{"activation": "polyrelu", "moe_layers": [1, 2, 3, 4, 5, 6, 7, 8, 9, 10, 11], "router_score": "softmax", "balance_loss": 0.00479, "router_noise": 0.05, "vocab_size": 8192, "norm_eps": 1e-06, "tie_embeddings": false, "optimizer": "soap_variant", "beta2": 0.99, "steps": 4062, "dataset": "wikipedia_en"}
Below are experts of layer 3 (counted from 0) of a mixture-of-experts language model. Rows are named router (the router's row for the expert), up (a neuron's input weights, with its number), down (a neuron's output weights, with its number) and show model dimensions 0-55. Each number is 128 + 24 x the weight over its row's rms, rounded and kept within 0 to 255. Numbers have three digits each.
Before each expert's rows: a language model's description of what the expert responds to. This comes from a sample of Wikipedia text that the model never trained on.

# expert 4
Description: Sports vocabulary
router:143117133099114150130141112096129110116158111134128137095119110075145114130119087101137119173135134142054164112080140096117127139098100146105147139163141132119118191113
up0:085122085134129128084127144108113099122128109146119119115136118131129144151123110170124155122131158155115131152073120089139105121122142143129139165127185152112133127163
down0:159121133136165112106112094145110136130121091165105137092169138156155108139131129168079126165132164133136165117150154119159126138126095134092111147112133139120163130143
up1:089125111120134117161112098116118104133109174136127141117117105079149180149121134143140141151132134096131133164096102097124121134109125093093097124105154147169155135110
down1:117098145105127118089134136131127132085125115132101165146101147107062122087128123118143134095157125140167149148117186103116094157118152120068132109108134138138103125129
up2:150121140096142173128151150125146103161152128098109101110106165157084137098133176107091097124185134143127160073085138131112141137176108132118140106164095070126126137176
down2:140132156120128156124133124080134157107125148119154124119117149150096136132132125109103113093145133134153162111126138135150108155152150151079133116154147115126153130131
up3:152127143151107141143144143137109162125117123138120127134128108114160137157077090156146082146174124142114112137112093106170107104146107118100143118106135112103103153177
down3:116125159120119116161130146126151111156149133126150129083131122132144127142134123122122092132151152186132136148146170120157126107110108120099143165175138120110125110115
up4:132074106122142133136101101104111159128111133112146132127074144087206137176166136143124104148133175135110126164105118123163110122134132126106129169128143177145115117103
down4:111125144104140107106108136129122101140153153099151152149100173114163137123120135118138097138142144124141077128118149114133087154132202129138108111178111154163116137095
up5:149107150088108100090113134130127149102120097119134168141174080144089124162120145174161105115117141124200119134109147124123066091137138115138109127147158139120148145072
down5:159128111121108129142157060081074095157132109145146113143135105122130089086117155131096079136151106105140131124115124114136114133120096098102132118090147128122131103124
up6:126111116181117149166148125130148096169113113129121125146143128145117122177125125112087165150122109110158131091151176149120146117160119148132105140105107140149148176095
down6:139104090102151115167167127127100137128119140116163142118148101160102136139083124146127109164177145163129133079112108117127118145129134121113129138133134113146104156107
up7:141116118116102134106142146092124150140131121108124136115103129121150140149184105124131133164107198140139160097138084142102146132103175157163133116150109170113128114113
down7:140148104162145124081139096101088134134121126124151198106128096159103188126127163120112098133145119138166149133140149154091122129134136154142139090134146191115158088148
up8:168115121136100178115140137136140126131116119096175144084148138126130184133140127122181147137135095116124147104144087150112110079131168157107089160105184115133110117067
down8:099137142121114136110153148181113118139117159087195092111144100119118132107126167130105129170105084163147144133112124194110124143146145152180081145132091144154113124136
up9:122156128145151091063174121147094134131146122147110129149097136101114146114135110134104121138146159088115156135147168123169090112104121113174080124123113126165134057122
down9:144157184178119121075103173129127144134150083106110169183154148110127057107132110085172131110138116109164093146154098139122073180175120118118077152083148122129145097090
up10:178102123135164105128118153096151128139080087105126099146106101128146104112138162112116152105128104151104135107126156146131106118104129111087127142134167134122155120120
down10:112133132129129095117088118133106133170087135142106106131095111128161166054150144130142133146123090106140157103112137074115081160108175144156138159111146147125149108091
up11:136134086161140118092121138093114148118125124131112137142119146183091117143136124138140161115130122153108085161131133159147133147120162154121116085093103157092116156150
down11:138105098116112062093166105117147124134077086136139165124101107138106150113127131179118096100135099110152180158108125124176113109131129124115144149118088110140109136146
up12:149191149130147118132139156113181143113140116112096136130146110123129142126152124115099154127119148140116176119134094128114154166127175105092126140143150111143138147157
down12:112192126141146169114156111138183145094109109168116134112159144200144159110130111101110124143128092105132165123113114151113123132148141136098137069108070135126102164135
up13:115163121127123170139149088134123112159130114116108118130173132123111140114163072123143135148109114165100106104118101137139130157137153146124160158094132118107141092089
down13:165111123110144122111138104103092094156117131114114124108146125145122134086148123168148091158095096138142085159141105110141172170077124116134161152149123065150115093158
up14:142131130145160139098130145082129088114100090151087119130114134115173136107115129131143140138133137096171097173117138158161140140145145114134110113079110139089097123160
down14:118159106114135097182125163104139128150175137120180150138176110154130153105139120115101143112128164111111173114127122130114149149160142145154134107137118113136111101089
up15:124155115113121104167087110164143133132107124109110135137141132122110102068113142142144112119116132137130111102134133138129115136133150102156157143110156165141096122136
down15:147157118108120093150152128105088143134115133128113165105155108129139122112132128135106090116111123149132125117123157136150140086110145130114168166142110107153140144098
up16:107142107141122091169149130103125111095125132101153136105156152131150115100134092082104137112161110087128135145091140140129143122122133111131120098134146167133115154141
down16:144169157096129087127131127100129103065098104129126162119108123164098129114157104120136173127119124104086165138135137126144107151138118105125114101131101128189134085159
up17:137158096118150107133115162166117164108115122107156098131104145080124104127135130126140148111105118167135134148127151120182115088170149129124117127121150125124096140154
down17:130175114149135171143124150184145087112155102174133154129106098108145121140144162156110147185129104157131120146122157106104136105168133130163136125149106108133121165151
up18:127144168131122095130156115130162153117106134139118107119154156098162120110117113122127123139123096142094123148134112125133094105143127142081125113107139108120101117131
down18:120140187167138139121156137114142129108129089141149123130144136159131145144104110154057141143140096132121126094132079157131146101165103160125130120121143132107138120091
up19:133119158104154117089157150120125105126122106104154110104091158130123111118138158150131076107096080135120150162097120161152138126097097132068098124099119097139085119117
down19:104119138101129154130103138145118138163168104115114117128134107124123109093123132118157110145123124129132093123162152140098103143094151140155119109139150124115157131073
up20:116138188111153179132144097136068155080141157153156093170075141124133095137135103124115153096121127164146115145143157149148093131087114126127130114147121127129127127150
down20:123128077106095145133145080142143144141108144134103136111139123140137103137070150122145089082155120130147110174112157140129128160101128082157140122131110145140135131129
up21:071101123118106104115110106130135106095168157128142157134114086153100108132151114089149148125117106119120165103145127094129121133132145137096058162096097152109128155093
down21:127123152157114116102134184091157101153094150135124184154139129137102155176123175147100131125110109148120156137114108148144095145117134097115149151165127113147138127158
up22:139154115106165125143144148081107144116152101154140069136116140164145118141117184128127081109141116144150143118132145121145113115144133163096104163142111116143121130112
down22:130091183151106143145121134069138105131130158143138128111088122136166185143144120150065114111112127095147139131153135130111131137142162133143145141140067114166165098136
up23:082129122153122090149133094119137143117150084073138150114110147180155148123107132161132131125142130098103120129167103103132160055134188116129161125130134110133133133098
down23:120130111116129108138080122144125124111129125162120159144095153127152117152086146142140091145131094112147113108127106153144128114114115146191114117186113121113139141140
up24:150137170136122120125121109044118105138108119173142103149158150131161159137118133136161085090162105125141136108114137136145113148107118145119168106137124087084112133119
down24:092167115128152126141132098115140123123138157142073138133120131138136187124105110109114104127180110129140143151139112146114102131112147137142103124127140138133138135164
up25:167113116114141120110162129114126160133154189117144132113132141085154136144129094087106162108136139123105149154106155126155133131117146083099116151139133142109170151099
down25:104128104137117137143143158154152127167120120114101097117113109172150123146148115131121118171142158149094131119140128131148157137182121146167119122156118129147138149142
up26:144121126121131113110117123087147104121077151137089124163125143118113112126129142119089148168148147146139086148166138136075134166123115152113149126109132102129128146137
down26:108154093139118156168105152135104133129083071145096110096126151134098124092120106143109103141149152129161140136151088095125133114124147118123137137108176130127104115152
up27:103144114117068138143128143130163137092170154128123106149138121155068152169087105122132113121135137088134119113106102128132124089137168112099098104148090135187142161116
down27:170103124102158124096133106172150143104125103103122089185130121128132117095151116167151128136130147123151152115120147107125141126109119149108113128107149104177105163160
up28:159138104096077133129134082153161140121118133125114104116080151140101166116137095122140148144136121130075101117118143108135120128151156134109115210161177131132140161110
down28:192138120118141129143149105148167130147075159102126124136097129153163151120146112127089118136141125113100106104125157132144095133140128117129130180175115127142128158154
up29:134158144120141133146146118144140113118150175151084103109177115109116179120090156177112138101121157166120088111088158122147163144098117164114166133104114133163128118127
down29:106133131136142146131148111141146108139136102130124156120155152091128125182101067122127141140157166106145124114131122115122151107143157086120159153093170118123103083148
up30:082132094141108115096123127114141120145136163206162112093132152105160140150131051129164147161082117084136086176167165100125133114133150143142088151134124068140140134123
down30:113143118125166107116149102115140136145150158137137118182112122133173098143127138115109178127092151134171088097121130116096124105132110151089133136158145116156111119128
up31:126119141139128149164195133146138118131141138141128118104129153123084167158164149124124112130121142109100121124152132140140112138105094113114128141146156162085146135123
down31:094133133121043142155151110111144125149064114158124116150095143128098109105127102120115141154120153118151135161127126113116151123111138103184131091145092130143100103145
up32:144099077114091096114141116126166140120127123183143109119129152100087130130127132123171139120094138129147143146134117110148160149101119131169145164135091158102136095127
down32:122119116163141114157106115098158099118154105096100136146109104117148104113145091099140149136099101077133146173128133121121126109106112149184120112129136134134110150163
up33:116130100150143125154153136114112130131109127160133121115132088116096142105098140110155119130150123120154171132139156104080152152125154148098143103140152146147134123107
down33:136107122132164156145135111123100131121146102100128116160145120171089160113127129160159158064140132111146106134130092147089152137090154102115130131107093128135152148117
up34:081117112118112146130104126156130120158140160129088102135107116131139107135155153091152126068103104144159079121151147149103097083128160131110115131153117154140114124133
down34:119089109127082123147091112130115100174162118146170139128087182148131127086125104155109139125147178117153071115105132165115063090162121127097124157152142092146132151114
up35:096126099095155134138139095086127112135123130110121139148087145146171167144120077127131156129135113144154110113100135129159142118121113104070132123107120108122122120141
down35:126161129113109151112121103110143166132160093098129101116136165094100132132092151147161109122118147144166115105211132130135155137137139133146106129147124150139116130129
up36:121155136143122139118145149149137099122162095129110116154119121108168156155108124138135161131135102133117166121120140154133121142107146149173107133142122122133131131105
down36:137125119119142138123126117132097155118170134130117121137097151139125146142129116102118142110065105154130127123123158096140104191130102098150121139160118138125144126168

# expert 2
Description: First names, quote openings
router:089156097123102143110120122130093121130171110135151112089111097081103121137126123148123165166168151118084156120114144127099088136102100157096158125160119139109138156120
up0:142107114093120167122092165173158107098137132080130132111112138156113133151138140140126163118107134154115133162136118108117182172107171133129157129134112146123121150117
down0:139145131125151136117154076128136094130116124144134152147147101122124098074146081136117177102149134156156130162124162122124162133103166127140110142125138129134114119087
up1:125144156132126134158100146113139089117077139130115085083135107082115122124130115167148144121101145120115106105139138119130130089137142091171122081157101140151119155147
down1:160116126136123129114093159137122161127124086154103118088141106143089121128156143155111111116117129138139108094129141111134122081132115136119116186096167138136148126130
up2:130124077179113110113101109147179144130118143110152140122097093097098118182139071140162127141156138102097111125110143140139137117103136119154118145103140157143120105109
down2:141120129179173137159064169111161151099149180115165151108097128106082130130085115152149148122115123130127148110129145152142093138097140197141127127093162144103122117121
up3:141104172143135148162154147149112090138123103140109165103101140139136073152139116106131145138194127184148115136173163145101150125135137139126154136154111110114088099071
down3:120135105153144122176158138144094061129125110160120142141153079137147110112118139105142175162156137161120148096144163158113134157121129121133143141122135134119117112158
up4:125114180146100124097129100134134106144136151124118098083176139139146119143154090117124109127100115179157140153163097130095123140093150131089123162126167097166097093152
down4:128116158141092096100099088092127136091137135080100100114177142122088140133137135135120127118115069109122101133152176115087136143115121119104111162169153145144119133135
up5:152154101098108140133155140123130117111099146138133120148083107124105118131163118152128162200160136110149141151062100088106154128111119128160111094118146105108137133178
down5:112146126096093106160102122114139113154122168149066127101130139170104098138103132090108130119117103144113101103129125085139144135116128143130161130118133092118185117121
up6:175134113110120143125081122102130113154127089123067119100149153139111126146133100096159122100145124132092140149109125151134105125104118108113145138150114101090114129091
down6:118157129135130124134115140133136160135097169161152145150104108173116150146123133062112121136126198149124114128145129103123124105117157153149129100126120130123115163147
up7:109104130096163135085141131127151119134152090109167143098163096107111125151157108092143134140099118101145114172135146153135142140144084128105158099145090181101121137164
down7:144136150138134123084089118134135132178122138116128087112140139110132144139156096114089133132125131131106139144144150131132102121139112103154152101129156171129111085152
up8:120068127139146107089083116140142118098137134103159120128130140122167115103100113145082159116110117112108111082091126126120126150099109141149138105142158111140097144146
down8:108133119127145163142105107099121097146125112158134130116150171155106163124137128104102115106146134137139138139159157133099158158162136105105117127156167090158164138122
up9:142131123141141162150160113145131139148135120144153141097116095115109123132104141109150127175136113138117114130097120148083114133133162121163108133130160140110162108134
down9:110126128131146142148193144179150135168132152163140124135106092122148152111120124164112112161134104106126127093064106161089163140112114100110125171136124110120133109137
up10:135128156095115164098152114131078121126145109108118115135137107113142137144162140141172145100176120103083144120129167149125088097149108103129134085112133142158166110110
down10:125076139144149092121148151095158139125136125105117149065137127106099156146113155171117091102123102143182141076139121112101151157141126135135148151150174128160165163135
up11:070110116175110098135125129143132142125137160128147140143135174135160139124176125139187130142125105165120140119125148146175113113112130087138117128134133132123150177158
down11:164152132153133149132141113147123102130171129178120148145094180086155142160149108148098154114166122143129156149135130117149145132149139145167135121131126122130132094130
up12:108139142100134157136130072137137137160142145105135125097160106143102156161156095116117087123111103159096133122132134118114155123113143105162100184123136177125135153133
down12:164111134096121147086088118143088138140165106124074106103124156159139156133146125148136118145127118163111115109103115103123154066146148162152127102105149115132119138073
up13:131166121164126147173124174109166089097130096119135088143099122165114111107093136166143135153100127152104138107135140139144098162097143083102127148171149151126082150068
down13:127200105110118131146139148167109085116106103132130111131117064138146111104118127113140069153106093131108153087111094118136110161149172097121091154140126122143122125120
up14:147153130126173103107131121115184144100110127095101074108111135124143105142143109116137126128096110073137177104131144081129110111113138136198137149147086123134112120123
down14:131145154127124071164157139195154127124119163184117096127115136111134152141125111100101127139172110157110130080084141097101169179124132165128143141139137103150108143173
up15:143086078116074122149127104148103089104111110070148093172141151098165138130125130162157130165143147135125103182116114158152114121148129099132116161124103071145121152143
down15:121184161101074107166126112167117123134114147113105098150162115093121120106163121115141124128128104137137138167140148121138119109123194124148092107176153113147086101125
up16:163150135115149139183163141119141153120114128127132083136135148147136109131187137086107182129122119121116085134153146134106075132106122135157136075169092144131116166098
down16:143114147112126174159120120106143132119146121108125118130131131152156087150100136121138086131114097115133130089123091115124109101132100148157131164118129113142101089087
up17:134112146096152117176141130145166119120146131148134133084149132130123161092106099121168116116155135135169141152135163118140105121160142144109127109102096127118101155115
down17:078151170141161123087150119130147107125137136136126178153148153142131145131128084123047150125097161103112139139165141101085126099151130152124148067138149137142128145111
up18:132153160128142146138153114135135115083149165107131142159133094103168093172119167152124102154121083135114159123099144112088111152106113122156155110105136134091125184150
down18:115115151160131099108113177132099126130100142129180173177170132132141110129107101135126172152100157175102163112144110157132125103131125123127130118170092167123147098114
up19:176104142125166144145143133148104109165129136108127087104089113106087137088146105122108086110091147155140140165137119113125120091118140149113130103141120158114150137122
down19:064170123117154089106123140079091117092141136123155112113135117148112124120118126118113130140149140138124082126127150131148116139122076160151139106127177118119154118110
up20:141072126154153104116140116166099124120133117114162120107116141161170116145161148147147098115121125107095110160167134082095145171084108131110134159104100139124120162102
down20:119117166128127142125106103174089177138118117096143159128113113170131136138132150136168121164109071137154106166091093122161184162132105164128112153139106132097129099095
up21:125148072107094150117123140111111140157142112129089136114155143126126103080109088173132088144159117148100128102091097152138105139140094112117141099116099123114112124126
down21:127095141118130152095117134109133133115128072122116140148126097150147136133132096169146111140115135162150142089075137136128127096129102103145108124129138149125156137127
up22:170179152098093141130123088132121161106126135175126122121105102110119136100138125157116149146131120107101177172108132120141137144137149125125181091161153195137118108095
down22:125127140176099130186115122147079176112145161113110153136114120111111124124123171144091149115118096095093120125139168108120135084192090119101135119102131131144166100172
up23:132155135093119099124102145149114139136142134152165105131135166157122099137142154085128150196128111182110098082131138141113127115115128189097103145134096112128156139095
down23:091127110134084078107150128126124151165160112148159129114187150153119184120116147112131110090123079127113149138115109137091104083126126082137101108109158124124116157146
up24:150093099106097156117149112154107159117162191123146155102136105148142123177120109136147115157200151109138178103115127158149112123139132112147122107167149129103136166151
down24:120148108107139127121141114126141125111123113140087164136139156148142163137150131154157143107104160171096131164116129122107104122120120106111116113093152145115204136190
up25:125167115105144161127114093121127138172083119161100140133148114128113145150118131094155112114096126162106115115117099099140144130129134112120097158133157091113098142112
down25:136135112159148148172134138113094175167116095166100137152111174141099134104113129107139161097129131155093125106132136152103119076109109064121144116099108129114128201113
up26:154120151097112098149106142122108100135109102124147158111126147138099135130111118104115095136145111164119118064117095126103125142159114100123110074131098149154129132154
down26:091135121121131134139094146136098128127139133060160152138127102143104106142172131137122121147111075115115136143117106155105121127126149125152099163128124148127146150142
up27:131110157100131125135150137112110076125139108104166157109091134122136153092119111137139119116122162055161127150105124143117155116104163130144117135099086161111139109111
down27:112107105171149119101137152144096144121133115162138080086122141126118111111155113116154120121082137152129173151130154142096142098145125135152171107187161139129137140128
up28:125133096134118124117141130089140108127169104136146121123069128083134133159126149157097158140141118132112127149140131128153121089119104130097166120115147090111123129149
down28:129088091147137149121163181116126140124128158106095111135117143138097104137091115097087149157161081113144149125125105128145129124158125131142111134170156128142103122135
up29:117114153116108080085152154129110164138168130123106135134104171116125147133122131165137146140135129148130110103126101129085115116121094132121109149114108136095122113117
down29:154161169142114125150128150159125112156118109102138136154115114135165148089134121149134137127102131120105148090123110112125141169137118141159158136110136097128151157159
up30:147078128134143138158113130104129190080167134147099112136170109115105091110140137143148110105141124132097140101108115132137087090122168124126121093155132096111067134125
down30:103150126141156099112072125089084122111116118112115111153125162145130137115098159132118123134155129122133119100137134118086143127146178152100112135106156125115131147085
up31:099092125133122159085127136156118126176132178120100142141094167136133158117124123119139123144119130141133132135116098120105132130130087116128124119180138144138140127149
down31:116128113123122125085151114194159131143115138122134155135103148115158115100108144150056152134150185142098123148130160119122151162133117094085116132074142154099123129116
up32:136099094147172084101116118137144125135118101126123134113147128098138108096132107146144115119108137160103129148147136145146070121156132132153114115096136098134133127184
down32:151140109153108109152085150140121126157111104145123116114140156135117119090108116130105151107108152128162097121157112152138131114145143162143160147074135131147168111112
up33:098135158152127121106146134117137138109102135125122118176135131076142111134151087099107153112137110173100134128084111177161164158098117082125131169118134158141144168121
down33:111154184177149129161099129136146160143106138116146113124167131146145158091138135130166117116136159111104080103114103112159106098182119156127150144125144097110179128149
up34:163113105126111098107135136075107097121151146126165139131107099125100142131141116137118103122117113152126163128098096127117133168122149135130132094119120127115104164147
down34:163137138156119081122163118115126110119103098112166130126112111162107123097145109149107186117109099140114139188098108131114118114121122127143136106102120148150124115153
up35:063149156145099131103131145124131128151095149139105093115125130112134135182142118098099149145125138162117146098131098127116114142139151133106194067166093161100117101183
down35:110109154150142158164136150127134132158123101156193121100093111149116179112134122164135097116129171162116140119161132136102136125129114111123145158145156144104129065142
up36:112093137160132125140135129127132124111083117071128111163105131160161132126140119123138079174139154162116142153160154141106130096103138113066109135156145124148129085120
down36:121143134143134135125149093113133121166138113035121142119125127122136138120083120118164123123141106137090147128123145162157114128138123128134104152098124154144108161148

# expert 8
Description: Range dashes, for
router:130153144117121106148102108101091114126164116156145098083131101076095107118139111129152131160172089107108166114115118126111119125146102116157117118147136116154087171126
up0:115137100125109130185152108129155157141179129084142105113121144120126088167159108102116149104126156091105140135130115143126114087115127124151154120148136099094130150167
down0:135124118116105150150158180151113129129116070117127112161089108129136159141121139115183118126082141139138128114156141122138127163124081125130153136145133148111145163155
up1:120131126109148127163091158157162122150112101194150078159078165118153140132080111130138104133139136079098136098100132162122076170124143112127177138118137091121099132161
down1:142118143128106123096093094154141107140160123115093161154121152120116153140118122120137126098140115085089153132169140163114093123140115167148128096128131089136098138149
up2:141126103185138165140142129135132148102126109112130101114094141122131110170117094130129079182139131149120141114120122065169124100062114100099099124126125146171140099104
down2:139146142122107115115115124107125114081156133100154161146143095118098142144139150121096157192114189138102106143136159121127139126118124129097106106101101110156137132118
up3:159170119084098132157140149144112145106121119141123160109086089105124108142122148138139117135112110139145127096105119075107143170065123155145157128135137085120164102153
down3:117145150135129126126135123165152131145135105171123128155117103121116114155158130184133143120110135098114181157128142067173082157129095123182128125149096130103122113116
up4:142089146094134148086131138170094131145190086137158158171162126150096132140104101114140129123076134158147123102149132092117121165135130091057150124107098097173116127141
down4:135151164148121125126144121144142116119145093144144159152156131173122133087097102086119147122107171124133123151131167088125132086141107128129135158109166107128192102153
up5:131107099090149151136131161083093157104094115157127097137148132099080152103089170158119177149177117092112113140126125150126134126143085110132159098106098136134135149134
down5:097108105143160106162134142145127179146120091078118106152105161146153156110091124137141135123116137142098045147171167171148139120115109145150158140154141155144117156116
up6:098176083115110125080122134088140072125144141126128133127128154141148153077121132148152099146147137080102104138078119171144139134122127096105112146088109150097152125104
down6:120146126132140107143122160130143121136131107107135127103132123115159088104139161133178118147121122108125117124107114068137179109101126129132148154150106101090093138158
up7:143064145151089097132107114163089143108144173108122117165137099149201165084135137123156147143134115096129160140124113101088095146159110105103102146063154139084127144124
down7:147124122101135123111079115130129155154074109122062118168127165150124145115132129143180165152124121138097149110109130133120132114144159162151091134140117130165134138117
up8:136134148124119127145104141160158123120134143124158106169178112118123134153150141135120124096135142121111115070110114075160127107099089142127135130166115118136099122139
down8:139108140114121203140175125143159115167108116132144098111156130168092110133169125142110093163120110125119154155109112100167133074085117070119110130137156138178152120151
up9:145155181115172108174171112155108129151110148112131117095143073064097136117140130190102134119096092100102113128117124119131145134165142119127149127153144061127143090112
down9:108057151149120090107088189145113159153118105139156144125152126136173131160119145105127113120106117126157177116149134153148118169093090168128073152160099140093095092162
up10:089113101149115176184072137083066087119159120153100134117136123147151088110127113143189119121168125108140135120147114092141137134108113163125164115112087135123146152154
down10:098113138144126109086120138121137124120104142156156109109130152138162112133132150121123122168119110106150125157128133134190136102145133121109121109166094083092131109100
up11:144099137159142141120127128110124110093090122181124076142123139118135140088139133138176146160144172132139154128136148156156147125104123140143111144149139121140089160135
down11:140135142084090109158107130131153146111138132145159108083163133118098162141074132119115121117134162125112143107112136105147141138130142117171152099100159171082148127121
up12:148123163109132138125130108091101109094132084149158123129106104116120113138107121159103115146136083136114107107104116126135125106119116117115157085114074093083133139147
down12:141127144120139112158116149103141160106144108152151157116111090116144106136134094154109127111121106107113146107127121134171139109070119160096131123112125086120152135112
up13:126151145119131115140136174107087095138136132163114110175167112145132122092109106126117115118134099120128127144104140151061130120133127122171125104125116151078108185168
down13:184171136125142102135102169103108116130135183082136098125150135092157158118149142149107126133144159134141125149103124073124114082139140142108093137102119110094077126145
up14:100105138098097086130092194119106121145123132074099076068119154139126089087146170171114161170155133153176143151110122149107142118126105140109150157095131090146132148116
down14:140119124094110130121133101140110107158121066157119109114137127222140087107115146122102129132148119124126175109105101141129139135166122149163162160135123140093151113166
up15:115065150112112135111123135123164086126162118174112130043126165125139186137124114145143167109099090099114124134144138111132144156129111102090100096111116097140102149106
down15:109120175103121147129144116103137154144142100098113123130100110146118109091129144134118106126116139101137143120148122104156117103151179115145068150133153098144143134152
up16:136137148124149133111101099127123115124131157126134121125127129168127072153095108119119132095152161115131159180137117095150141117143131116154087138115172140127150123096
down16:150099157103098139169158138107121100141109145123095104112148149088147106118103121164125120138109100141127087117094116155142154163100152132119151119123070094065164152108
up17:137174129096147125099097142159152113158128090160141092094140128131106099159160128103144162147168124050159117133096121150121103106183128152139130125153170147132111119157
down17:135114138131165144077143122155115142165161106125138084119087087132083105142129120120098128055134115114142151103139123147156107149136168155133132134123127112103092106092
up18:126124083094100067141124152147136127112120158094090106102119078102122132146124121106129182166084097155112185126121129135124085116144124143152105131157122129126134107097
down18:117125083146123106141138105086136134108111159117183112134121161132133147163144133113145105137155081151103110115152105124156147116122109105094085124136116123154109138114
up19:134141153170082126117147122118114130170139095135130111147149136139132104094135162144146130125115097148190130185095129129126094136116121109124114148119126114101154171134
down19:138130143123140110148118144161131122147126084106128149105077111148101157160158123098092092108142108088167130116144120131130088143123119173102091113134129118112122131108
up20:128141152112135125074154063131093111109141128156103103075106132082164096166131119147050094119109116137155135154136103113135048154160114099098154139118143075121170144125
down20:147150114149123074135174104077138139102138103099147112167147091116074105066135115125146096124163087104147127123158124112129127145139115109115150122098165117165132101135
up21:133193141128105107149103132173099118068100123065142112113163095109148139156165120080128128104168132112145141121125121117106102114096117123116124114191118121091170173126
down21:102124141107173150137138138175094113097144105099130136131141143140171119124146140062164154098137186130123182183116089129138135152137145121177133119096089089129119091127
up22:105126142092099178148143164144107135092096132145122141095117146156124140137137123107185141130117137104138081151138111152132094093144098111131120129107158143124069113136
down22:118130140130123146084149112129115106179143128112149157106134158145135128167104113144147122124168111109182070153133091095154124111134073127111135094133170082151105139128
up23:128135130139088102148114116059104167108083151099109176139087152125095151141153145144130074119124133097121113153177103119099080112163106149120145154113133145132096137108
down23:149131120125118091167168122127135117137134116133151106163116136102174148112157139143101124131075126140139108132117139112144087148175170140122154182133148072131101137129
up24:126137171163103118138169144127173091149135125148099093070157132144151089144154113090166151114171097144106100150116112104132066085126145092118149099092105100105101147110
down24:111134134132113058131146132098136091179134086117170127174116155107127101134139130121080133104133120132095150136139129110100128145114197151136133140109117156104150116165
up25:145102124141134137154164089141142136151096096105147090093135132092096096156124137103081094121112154090125097112125126106180132126163133119143139113168075144113128101153
down25:123174149152068139095133111099115122186126118153132140161125149137125130153166117126143140101101188126137085086156098147136122114061105155098161150143130115135099147112
up26:141127134123164125155127146135126131112133096125113099115120119143082137117117088104106130100112144132094132174141131108136119132125120126080136123149118114124113121136
down26:097100156170151094112132111127132148118133131142116127107134109147125091147139118118116141154168125120130138139126141131117139100167151163106142114102087126149146148114
up27:095113148103158098156098119151123148120115100115065128138120114034134126135116116101115118152140109152117125125163127138116101120102139103132121159106092098148156166123
down27:123071125154137128150127136131155156124144144131101147171108113169111138051127100109100141129137128167104152159116125104101120137144164113111137133120139131157091100101
up28:118133101117151128065139116093156127107098097124127152109112095081124114101128128196121134105130104134107127094107138138159106152094123145126123094058100135123113146156
down28:148127168104084121132109115132143117130122156128169106153099153118116139156185181151151145111116116110090077131148160123165161132149121194153076129118075129158118118119
up29:173192121140120079112160138147133131132132160157156125118116152141117100100089144171121123138187145140100165138100154121157171143123144157129089140088114142096107163153
down29:132112141129186141118122102149143170138141150120102105076127126138104152093136153104166056104116158086162098082131130106132113130116103141114096132131157116169092178121
up30:076126131102120146119122124128149143095119130167139104111113146136119129128176133117186118110160106132142142125101154101183150154190098149132086129143144101103091132131
down30:134154142132156144097140135133123153122102084120104140138095121158162119136117090132124128121135110112108088107142102119158102128166134151158126133150166105116099114114
up31:089166142115153142156130126168097146111142136053128125175128132095118136141118094144130114160103127109103092140122130134118143119138088112140108145147113122128106121123
down31:130128067126133142161091100124163131148134092115132166106128140143107112122063152159134140132161120090116117088093126115135136172135135145135097111120143095142070139073
up32:093137173117067106178149116129136088148141113118124091091116146180120155086173102128161139140128125136145159157153129165098146130145134105125109139164067098128132160139
down32:077092163110147126108140133139077109124100113163132105151160087097110164097122081131136165158084112179077167155109073144121115083163144141123138141151111110136160152115
up33:133102147131118140170162119153108113133140166091158106121098114144145130101087136120178134165142116092111161137089126110135177108113109088140134165119113149137127132124
down33:091139129096098148172139140147123116158177115147100125134126109168077126130157096115143097135121116130133119132103163112114131177093114093109104149125121150159159136154
up34:125079104121102124130138155146107145113127083172168084123162148071142143136117102132103149147088158102144082151155129088118089124088128125134099166134104133117112122127
down34:109126112139177137136145123088123121105079101097163151140113124145136142106091143141152125156104123116117154132115138106113131104147141169109151163157106164169110167137
up35:116108149085150144113120135122126156126130080134143110083124153132116134121097154117137140113118109160150121099128096112120102106122130142117144112113122154086155129126
down35:132145139120117129122093174135128106115121119145121110145121107153118165121146159157133182120133166111097142127138160096126127148123136094138080090115151193148130198126
up36:136115171103099144135098185148158134100104115109123117145132153165104120116159152095154144101110155146136120136138122135130106147124126125118154127121121119170112099129
down36:143120144166129107098133125110111171113133105140118129146117127118093140144158111093139109128149135125124123135141130135153128124128128107089120104134136126120128090081